config.yaml
num_hidden_layers: 12
n_experts: 128
d_shared_expert: 0
hidden_act: "swiglu"
moe_layers: [4, 5, 6, 7, 8, 9, 10, 11]
normalize_top_k: false
init_std_router: 0.0152
vocab_size: 8192
norm: "rmsnorm"
tie_word_embeddings: false
learning_rate: 0.00851
beta1: 0.95
train_tokens: 523400000
Below are experts of layer 6 (counted from 0) of a mixture-of-experts language model. Rows are named gate (a neuron's input weights, with its number), up (a neuron's input weights, with its number) and show model dimensions 0-191. Each number is 50 + 15 x the weight over its row's rms, rounded and kept within 0 to 99.
Before each expert's rows: a language model's description of what the expert responds to; "mostly gets" lists some tokens that are sent to it at least half of the time. This comes from a sample of Wikipedia text that the model never trained on.

# expert 39
Start of capitalized name words. First piece of capitalized words inside titles, organization and award names, such as Con in National Oratorical Contest, Re in Natural Resources.
mostly gets: " Force", "Expedition", " Cru", " Fighter", " Bull", "Burn"
gate0:61 61 66 54 46 54 55 58 44 61 35 48 44 25 42 60 70 51 49 29 65 54 35 70 46 64 30 20 76 64 77 52 59 76 63 56 62 57 84 44 14 61 38 65 43 34 17 51 44 58 76 51 51 36 51 55 60 53 32 49 45 35 33 49 58 45 34 52 33 64 65 49 60 54 18 54 79 43 31 83 66 24 45 40 51 54 25 53 62 25 53 31 40 56 39 36 79 62 48 34 52 59 38 35 59 47 50 73 55 38 51 64 58 62 58 63 28 39 37 55 42 69 36 48 50 49 25 46 74 56 62 52 34 50 51 12 37 70 32 60 45 67 65 44 54 48 63 41 50 31 49 56 20 63 44 44 65 45 59 54 50 90 40 19 36 61 42 90 68 61 21 47 51 74 37 83 41 34 42 49 63 39 43 44 39 43 60 68 40 73 42 53
up0:47 48 49 53 69 54 70 42 39 56 76 56 67 58 43 56 58 57 54 44 39 70 30 46 72 65 51 40 45 42 52 53 41 19 43 78 33 67 00 48 50 47 61 53 51 79 59 52 58 43 41 52 73 32 61 47 49 54 58 49 59 64 56 54 85 61 33 60 52 14 58 31 50 64 88 55 35 44 47 42 34 35 61 55 69 50 67 55 60 67 34 24 52 52 59 61 57 65 20 89 62 33 30 40 37 33 43 44 38 47 40 79 60 56 37 44 62 17 49 65 20 65 61 56 69 50 36 40 48 43 51 31 52 41 46 56 64 38 32 49 68 41 55 45 39 68 59 54 40 55 35 35 61 48 54 75 28 51 56 32 09 61 33 63 51 53 71 48 40 46 48 38 78 63 66 51 38 50 23 45 49 17 44 36 47 63 37 43 88 21 48 29

# expert 38
Infobox list dashes. Line-initial hyphens opening infobox and list fields, such as - Phylum:, - Length:, - District 122, plus table pipes and section markers.
mostly gets: "|", "-", "=", "There", " Clade", " DF"
gate0:51 23 30 32 50 45 42 74 31 48 43 45 60 12 26 45 56 43 72 45 63 67 62 56 21 51 53 65 43 28 42 45 40 59 57 64 74 23 63 48 54 37 58 69 54 40 64 53 48 09 56 50 53 52 54 49 65 47 37 47 35 20 45 29 54 37 56 64 46 46 62 48 40 57 37 50 62 66 82 45 35 75 55 37 47 54 51 65 88 74 64 56 28 35 39 42 86 58 71 40 36 58 42 47 67 44 46 50 54 67 53 52 54 60 28 44 73 26 74 52 39 57 36 56 68 44 60 57 52 51 47 50 61 73 51 47 50 59 39 63 49 61 67 44 33 27 43 38 37 59 43 41 27 39 29 29 39 45 44 46 45 44 64 73 40 54 51 87 46 59 42 74 57 42 52 59 27 63 59 28 22 92 62 70 61 58 50 60 80 08 50 81
up0:50 49 43 56 49 51 62 70 44 65 38 38 62 57 65 51 65 57 43 63 35 59 59 51 58 61 41 26 61 39 36 43 30 41 68 75 62 22 80 57 46 72 41 36 77 57 43 41 60 90 60 56 28 61 54 54 42 58 57 48 60 51 32 50 51 61 59 62 15 48 44 61 40 62 45 15 51 50 41 59 65 74 32 56 36 53 66 69 39 44 25 44 63 54 72 48 59 60 38 32 39 64 52 62 59 36 53 64 40 68 59 51 38 61 49 63 38 38 27 77 36 49 44 47 58 54 53 35 49 41 55 45 48 41 36 14 46 30 70 46 80 31 74 44 59 56 25 54 60 21 66 45 36 61 11 38 42 46 68 61 49 65 19 42 64 54 56 64 70 39 54 29 80 74 29 72 53 35 30 63 50 07 60 37 47 40 40 12 53 77 42 31

# expert 11
Of and relational prepositions. Prepositions after a noun, above all of, plus including, among, between, with; e.g. herd of sheep, Court of Appeals, bank of.
mostly gets: " of", " including", " among", " between", " about", " across"
gate0:43 62 54 32 46 77 50 81 42 63 29 49 28 79 64 37 74 56 69 51 59 51 47 36 27 46 39 26 43 46 38 59 43 58 49 51 70 47 41 67 67 63 45 37 61 18 47 83 46 56 33 49 65 37 41 29 35 43 74 39 52 60 63 48 19 71 31 59 53 58 52 34 55 60 62 37 30 29 63 78 67 60 27 53 22 31 83 43 81 62 17 46 46 42 32 37 64 55 51 37 49 57 39 58 52 54 64 42 35 46 73 43 70 62 74 52 34 45 52 48 53 50 72 61 42 09 32 86 33 10 46 58 53 28 27 66 54 37 54 57 68 52 52 50 59 55 71 47 83 59 56 58 80 31 76 41 41 35 46 40 43 57 71 34 60 42 38 55 61 31 36 34 51 52 53 48 51 44 44 47 47 51 59 46 37 65 55 31 69 62 28 45
up0:57 26 65 35 56 47 48 46 34 48 44 66 51 53 44 62 24 22 46 29 62 42 40 58 46 61 61 51 60 48 59 40 32 57 57 68 44 66 80 64 41 06 40 48 47 46 83 11 32 65 69 51 56 56 48 36 71 40 55 55 64 47 21 15 34 39 64 38 47 28 45 55 51 40 72 12 31 49 70 38 59 57 64 47 47 44 54 30 65 59 40 50 50 47 60 34 60 34 57 58 56 67 69 46 48 70 52 54 79 72 59 37 56 45 54 65 46 43 57 54 80 56 48 61 50 56 55 57 12 63 66 60 22 73 40 40 53 64 57 53 41 75 52 58 59 48 32 58 28 59 46 51 26 63 49 52 38 34 38 52 94 53 68 75 34 38 61 62 36 42 61 63 45 23 61 59 59 30 49 71 09 27 81 69 52 45 40 63 39 43 63 47

# expert 30
Of and to. The prepositions of and to after nouns or verbs, as in Location of, inhabitants of, sentenced to, elections to.
mostly gets: " to", " of", " between", " into", " against", " from"
gate0:42 26 51 56 36 61 52 18 29 31 49 59 52 52 28 28 37 44 45 51 77 36 49 39 54 57 57 23 42 48 42 35 63 53 67 32 69 52 56 77 36 56 46 45 42 44 42 40 67 51 51 49 46 46 32 57 31 41 51 53 56 63 38 48 44 89 61 57 59 61 51 82 52 64 94 22 55 46 50 54 33 39 51 28 74 48 87 62 50 53 37 67 31 76 30 72 22 26 59 94 59 43 45 43 46 56 48 84 40 55 32 54 71 34 79 65 32 76 44 50 45 58 46 48 51 59 51 59 24 45 33 44 56 58 73 61 50 56 31 68 41 52 49 47 57 42 25 44 69 54 64 58 41 42 44 45 50 67 38 40 65 41 22 24 56 51 60 62 77 49 64 41 24 48 29 12 57 38 59 69 42 73 58 73 40 55 61 70 46 69 49 55
up0:52 45 45 40 36 28 82 31 39 38 74 36 73 26 57 55 60 44 37 45 57 30 14 53 63 49 50 85 47 42 42 55 39 19 58 32 62 53 59 43 49 71 54 41 50 27 56 39 30 38 40 61 51 54 45 52 37 26 54 54 45 56 56 39 46 41 28 58 73 50 53 58 52 45 48 75 66 61 47 47 56 60 64 69 41 63 40 41 39 50 36 57 39 67 66 29 40 50 36 34 18 36 82 78 40 43 72 30 35 64 41 55 57 81 63 61 63 47 58 31 16 48 43 49 71 73 68 45 56 63 25 52 65 55 45 61 41 32 53 56 68 53 42 25 34 62 60 51 43 41 29 38 35 16 63 68 50 55 52 39 57 53 51 48 51 36 64 67 60 44 69 38 59 40 63 49 41 78 74 62 99 59 32 85 41 29 68 68 62 37 32 35

# expert 62
Hyphens in compounds and scores. Hyphens and en dashes joining compounds and number ranges in sports text, such as first-team, last-minute, 3–2, 2019–20.
mostly gets: "–", "/", " “", "—", " (−", "−"
gate0:54 50 45 53 53 88 65 56 47 24 56 49 46 46 67 68 42 53 72 45 30 73 62 68 51 61 37 29 35 59 62 65 41 70 49 45 65 57 75 55 34 50 67 50 67 46 24 71 57 64 36 67 88 72 64 66 59 68 30 28 38 45 60 64 26 61 56 63 63 52 44 34 40 44 52 16 60 41 50 33 50 40 61 42 62 47 17 30 52 69 63 61 71 54 54 54 48 25 45 28 30 37 35 30 42 64 32 34 45 54 57 45 38 79 48 68 22 44 52 39 61 58 57 52 49 38 58 59 13 69 46 81 38 36 65 37 55 41 38 49 52 50 53 68 50 33 67 41 39 61 45 35 39 50 11 56 38 54 74 25 28 23 36 70 54 52 43 67 87 54 53 56 56 63 46 57 33 71 55 31 45 28 71 39 54 73 52 25 70 42 47 38
up0:59 50 51 48 49 64 62 63 44 41 53 42 54 53 76 59 59 59 68 40 00 55 47 44 49 49 41 30 65 58 59 73 48 60 39 39 52 74 46 47 48 46 61 56 54 33 27 77 42 62 34 73 84 59 50 76 57 59 57 48 42 40 41 58 56 47 48 45 68 40 34 34 61 40 44 48 31 21 56 48 58 23 33 52 54 45 22 63 12 52 62 54 69 62 51 61 34 30 53 37 41 57 47 56 36 79 38 77 50 50 34 50 73 75 20 45 45 25 38 31 61 57 63 31 48 38 58 63 38 46 70 81 59 42 53 44 50 46 41 45 60 54 88 34 34 16 63 54 40 56 59 36 42 60 07 53 50 43 68 38 50 07 60 52 58 43 54 42 69 38 63 67 61 68 49 55 72 75 53 30 67 38 82 62 51 46 32 42 60 50 46 36

# expert 29
The and possessive determiners. Determiners after a preposition, chiefly the, also his, its, her, their; e.g. into the, until the end, of the mouth.
mostly gets: " the", " his", "The", " its", " The", " her"
gate0:46 16 45 78 39 37 45 19 46 53 54 49 49 44 38 21 35 40 56 63 47 60 85 62 58 41 54 39 51 43 75 55 71 23 36 71 33 49 38 67 39 51 49 49 40 53 67 24 59 62 53 44 47 32 40 32 50 51 66 52 38 26 57 47 23 48 48 50 52 30 52 73 45 44 66 68 50 39 20 61 59 16 32 65 39 41 63 39 48 40 82 75 65 60 59 92 41 48 69 43 65 55 50 55 72 62 32 34 44 49 58 29 53 21 42 36 33 43 72 58 28 57 30 72 70 35 59 29 75 55 45 29 50 60 58 55 61 56 27 50 66 45 39 56 35 40 55 63 36 59 53 36 47 72 61 39 48 67 44 45 19 35 67 78 39 58 34 56 55 72 33 55 55 17 34 45 38 34 50 49 57 59 49 44 59 15 42 58 43 78 80 67
up0:53 37 65 35 39 53 21 65 58 72 48 53 42 50 60 53 57 46 54 50 52 34 55 47 53 38 57 30 66 55 48 77 46 56 70 78 47 52 45 34 78 44 58 47 41 20 52 37 32 35 37 43 47 24 53 54 57 56 47 69 52 38 64 41 63 34 82 47 79 29 79 38 69 36 37 73 54 32 54 39 45 48 41 54 43 51 61 43 29 43 68 38 43 37 70 65 61 49 62 27 33 49 54 46 55 65 34 42 51 70 57 36 91 47 35 40 54 64 50 32 48 52 22 65 53 57 91 44 50 35 44 47 43 78 52 69 41 21 50 56 30 63 28 19 41 69 59 54 43 42 55 43 31 37 86 68 62 44 26 54 50 72 29 53 35 73 61 70 29 55 60 67 07 60 34 55 27 63 54 59 65 41 48 61 48 41 82 68 36 80 39 60

# expert 52
Auxiliary and copular verbs. Forms of be and have after a subject, such as was, is, be, has, had, were, in narrative and descriptive sentences.
mostly gets: " was", " be", " is", " has", " had", " are"
gate0:58 65 55 59 36 66 54 77 69 49 39 56 38 55 68 74 33 19 31 52 41 51 46 54 62 30 42 19 42 59 49 52 16 33 45 49 54 49 52 33 37 27 68 75 55 58 67 59 39 36 63 58 42 17 26 42 49 41 38 44 29 62 52 54 59 64 62 46 61 51 51 38 57 47 55 42 45 48 59 18 59 70 37 65 71 68 42 39 53 42 57 52 52 83 72 30 35 62 20 78 61 37 50 72 51 38 34 52 51 77 59 28 45 52 58 72 56 46 49 59 81 49 76 60 56 94 29 55 47 40 28 48 36 50 49 47 60 71 63 33 47 53 26 35 37 41 73 56 44 59 50 37 12 63 31 72 48 52 30 72 74 53 78 56 52 32 54 47 46 41 60 34 25 66 42 58 25 63 41 53 34 58 72 64 46 54 76 72 31 36 50 56
up0:51 29 47 50 72 39 45 46 36 35 53 42 64 24 35 26 60 69 71 45 32 52 71 46 41 41 61 62 48 61 49 41 59 75 46 53 36 59 23 61 72 60 58 33 41 44 54 50 60 29 22 63 52 56 56 39 55 51 69 55 51 21 65 29 54 50 52 33 51 58 73 67 69 60 32 57 54 51 62 56 65 45 38 70 53 44 48 68 39 58 44 62 68 36 20 51 50 35 78 42 41 54 43 35 36 25 99 44 52 70 53 67 54 39 47 32 40 36 46 28 26 49 23 30 65 38 52 43 35 42 66 18 56 78 48 51 43 39 50 81 42 35 72 71 43 58 57 42 47 57 57 38 41 47 52 25 66 48 48 44 19 70 23 23 34 81 56 61 61 71 36 57 56 33 65 67 56 46 68 58 93 38 27 39 61 47 33 38 77 50 59 61

# expert 56
See-also list dashes. Line-initial hyphens of list items under See also, Cast or taxonomy headings, such as - Domain: Bacteria, - List of railway stations.
mostly gets: "|", "-", "=", "†", " $\\", " “"
gate0:47 37 31 52 41 45 43 52 34 34 41 53 62 13 36 62 36 42 54 78 50 38 70 47 70 32 46 37 20 68 46 67 54 63 48 59 60 47 55 28 45 61 58 38 58 41 52 72 41 36 35 60 27 66 63 88 52 30 49 38 62 34 36 35 68 50 63 35 47 38 44 43 59 40 60 09 64 61 49 54 42 59 25 45 43 56 78 32 80 61 37 23 38 38 59 41 48 34 38 47 25 69 49 42 75 69 56 68 37 42 69 52 59 24 53 41 42 41 66 43 20 53 52 56 59 52 37 74 32 57 35 56 74 78 63 53 56 43 58 54 45 66 57 39 48 24 43 47 53 67 47 63 81 69 47 20 43 34 70 46 42 67 19 55 42 64 56 48 65 52 56 36 46 47 94 45 78 84 25 38 67 69 43 55 39 57 67 49 54 44 75 34
up0:48 70 49 21 58 69 55 62 58 65 41 46 39 32 57 52 55 24 70 67 56 63 24 40 46 22 44 64 58 54 29 49 66 67 44 49 39 51 59 56 70 46 32 64 58 38 51 64 43 51 23 25 38 65 44 52 49 34 68 49 49 34 25 63 32 51 75 41 73 33 48 45 19 31 79 65 86 42 49 45 36 29 28 43 50 68 40 39 72 49 33 30 04 45 68 51 43 51 48 75 22 46 64 44 46 35 50 52 56 34 45 30 90 42 57 38 33 57 48 64 77 61 46 20 28 70 59 59 70 63 56 47 38 76 53 37 49 34 49 51 45 50 30 40 63 55 51 55 50 44 43 41 77 52 63 32 52 49 38 65 32 46 23 41 49 52 49 31 57 58 20 55 59 75 88 63 47 65 42 58 62 60 33 46 41 84 69 62 37 58 58 41

# expert 12
Copula and auxiliaries. Forms of be and have after a subject noun or pronoun, such as was, is, were, been, often in "His father was".
mostly gets: " was", " is", " has", " were", " are", " been"
gate0:37 32 35 80 79 36 42 24 17 45 69 43 63 23 47 50 45 47 44 39 74 39 46 55 48 90 47 47 52 74 49 42 60 27 51 55 61 66 66 47 72 71 40 30 63 33 41 51 53 41 41 36 62 30 40 58 69 60 58 45 41 61 33 30 46 29 22 47 68 30 49 61 39 26 59 84 64 52 45 58 55 22 28 42 71 33 89 55 72 37 61 65 49 52 24 42 47 55 57 70 73 55 73 51 28 48 51 58 65 46 50 55 33 21 43 65 75 53 52 49 44 66 43 72 51 47 37 55 47 30 33 68 41 32 44 82 47 57 53 33 66 45 58 62 52 46 57 26 37 41 46 40 52 44 60 23 72 46 32 39 30 75 60 59 30 51 36 69 64 71 64 57 53 49 19 36 73 46 18 45 38 36 68 40 44 41 55 68 51 62 43 52
up0:54 39 52 30 48 46 44 41 67 37 49 49 46 65 29 51 54 54 60 41 56 55 28 32 40 28 48 51 46 56 54 38 48 73 79 30 50 59 50 58 63 45 65 76 41 70 93 44 32 59 55 31 73 47 31 61 62 20 58 50 33 54 35 49 61 72 56 54 57 63 63 67 58 70 47 38 39 48 69 36 48 59 66 27 50 31 54 43 38 71 68 76 64 46 36 55 57 49 54 50 52 57 46 67 50 47 77 33 29 50 36 31 24 35 59 51 53 31 75 68 34 29 77 30 61 42 39 12 20 60 43 30 36 59 48 55 62 63 42 47 55 67 21 29 26 41 55 77 35 84 33 64 49 50 59 63 35 40 54 30 32 24 42 55 51 42 62 59 50 52 52 48 79 67 81 47 64 63 71 33 39 48 29 77 57 26 65 41 77 28 40 68

# expert 45
Determiners after prepositions. The word the, plus this, its, his, their, right after prepositions like of, in, to, such as area of the town.
mostly gets: " the", " this", "The", " its", " their", " these"
gate0:50 20 53 69 57 63 76 57 27 18 65 53 37 47 48 56 59 46 40 58 54 69 39 46 62 27 48 42 57 45 45 71 43 51 55 54 59 54 41 63 42 52 46 38 66 75 71 50 44 31 36 54 82 59 24 36 72 47 93 57 51 41 60 20 29 55 34 32 73 43 39 53 36 68 44 54 22 59 59 67 42 73 59 63 63 48 38 72 50 71 42 44 25 37 75 52 38 28 38 28 45 57 50 38 08 63 58 86 48 46 43 64 33 56 61 60 48 24 49 42 58 44 41 56 31 57 67 60 58 62 38 52 22 51 62 39 53 80 66 35 40 50 41 62 54 47 39 25 53 43 55 47 68 40 66 48 34 71 44 71 33 38 60 62 52 59 70 64 57 51 56 54 62 63 19 60 41 47 26 33 29 85 24 50 54 70 49 32 47 81 27 54
up0:39 51 60 34 39 42 13 58 60 60 64 45 43 62 43 31 57 80 50 69 58 59 66 41 74 59 43 60 53 25 74 63 38 16 46 63 32 62 48 51 84 49 35 61 68 48 34 31 68 58 63 49 24 65 43 35 46 64 37 46 54 80 76 72 61 43 50 58 24 68 66 46 39 57 39 54 38 73 51 61 61 57 68 47 44 34 65 63 79 36 54 50 55 77 54 47 43 47 54 55 66 34 37 47 50 40 87 22 58 45 42 40 52 73 62 36 36 75 43 57 40 57 72 38 38 53 35 39 55 31 59 36 77 22 51 35 56 38 29 50 35 53 67 35 56 48 27 60 25 57 45 33 41 75 41 60 32 20 41 16 46 43 37 52 54 13 48 62 59 48 42 63 57 55 72 41 46 23 74 61 70 41 51 63 55 20 55 41 73 38 40 59

# expert 25
Foreign name beginnings. First piece of a foreign given name or surname, often after a country code in sports lists, such as Mi-chał, El-ena, Ber-khan.
mostly gets: " Kir", "Š", " Ber", " Kur", " Mi", " Mus"
gate0:52 54 58 53 00 74 56 63 46 42 72 48 49 66 36 59 53 63 63 49 56 99 42 58 69 56 54 52 62 56 42 61 78 47 42 54 17 44 57 50 30 57 41 64 62 46 37 72 68 33 52 68 18 77 42 52 49 40 40 51 53 38 53 48 57 53 53 59 58 33 68 42 32 66 39 50 30 57 47 34 54 38 75 41 50 44 62 56 49 39 52 78 37 53 46 35 40 69 59 30 36 47 55 61 53 56 34 66 31 36 52 46 66 79 48 42 54 51 41 31 28 77 82 59 46 45 53 60 26 27 72 49 59 42 62 48 34 50 61 36 43 41 50 55 56 30 80 19 51 56 41 40 43 37 80 42 47 35 51 64 56 41 64 48 35 52 64 73 48 22 55 63 56 56 38 65 44 61 57 66 23 17 66 22 31 41 36 77 32 27 27 54
up0:46 54 62 78 59 67 58 55 30 37 61 40 26 33 27 52 56 58 71 48 51 49 20 45 84 71 50 55 85 46 57 55 60 33 49 51 49 31 71 56 53 69 48 76 63 27 53 33 58 22 26 80 19 55 58 40 50 26 54 58 44 43 77 53 44 63 51 33 64 38 31 45 49 35 35 43 53 51 40 46 59 06 56 30 19 64 41 46 44 42 38 57 27 34 48 74 62 68 73 44 46 51 45 52 40 47 44 51 34 45 48 55 47 72 31 53 73 38 22 33 71 69 53 62 79 54 32 61 49 52 59 48 66 62 46 65 56 48 56 36 58 45 36 32 33 52 69 37 65 77 37 29 45 35 90 43 51 14 59 72 60 40 56 26 63 60 43 80 47 19 61 59 58 55 44 49 54 53 52 62 31 56 52 45 43 61 41 77 71 37 41 44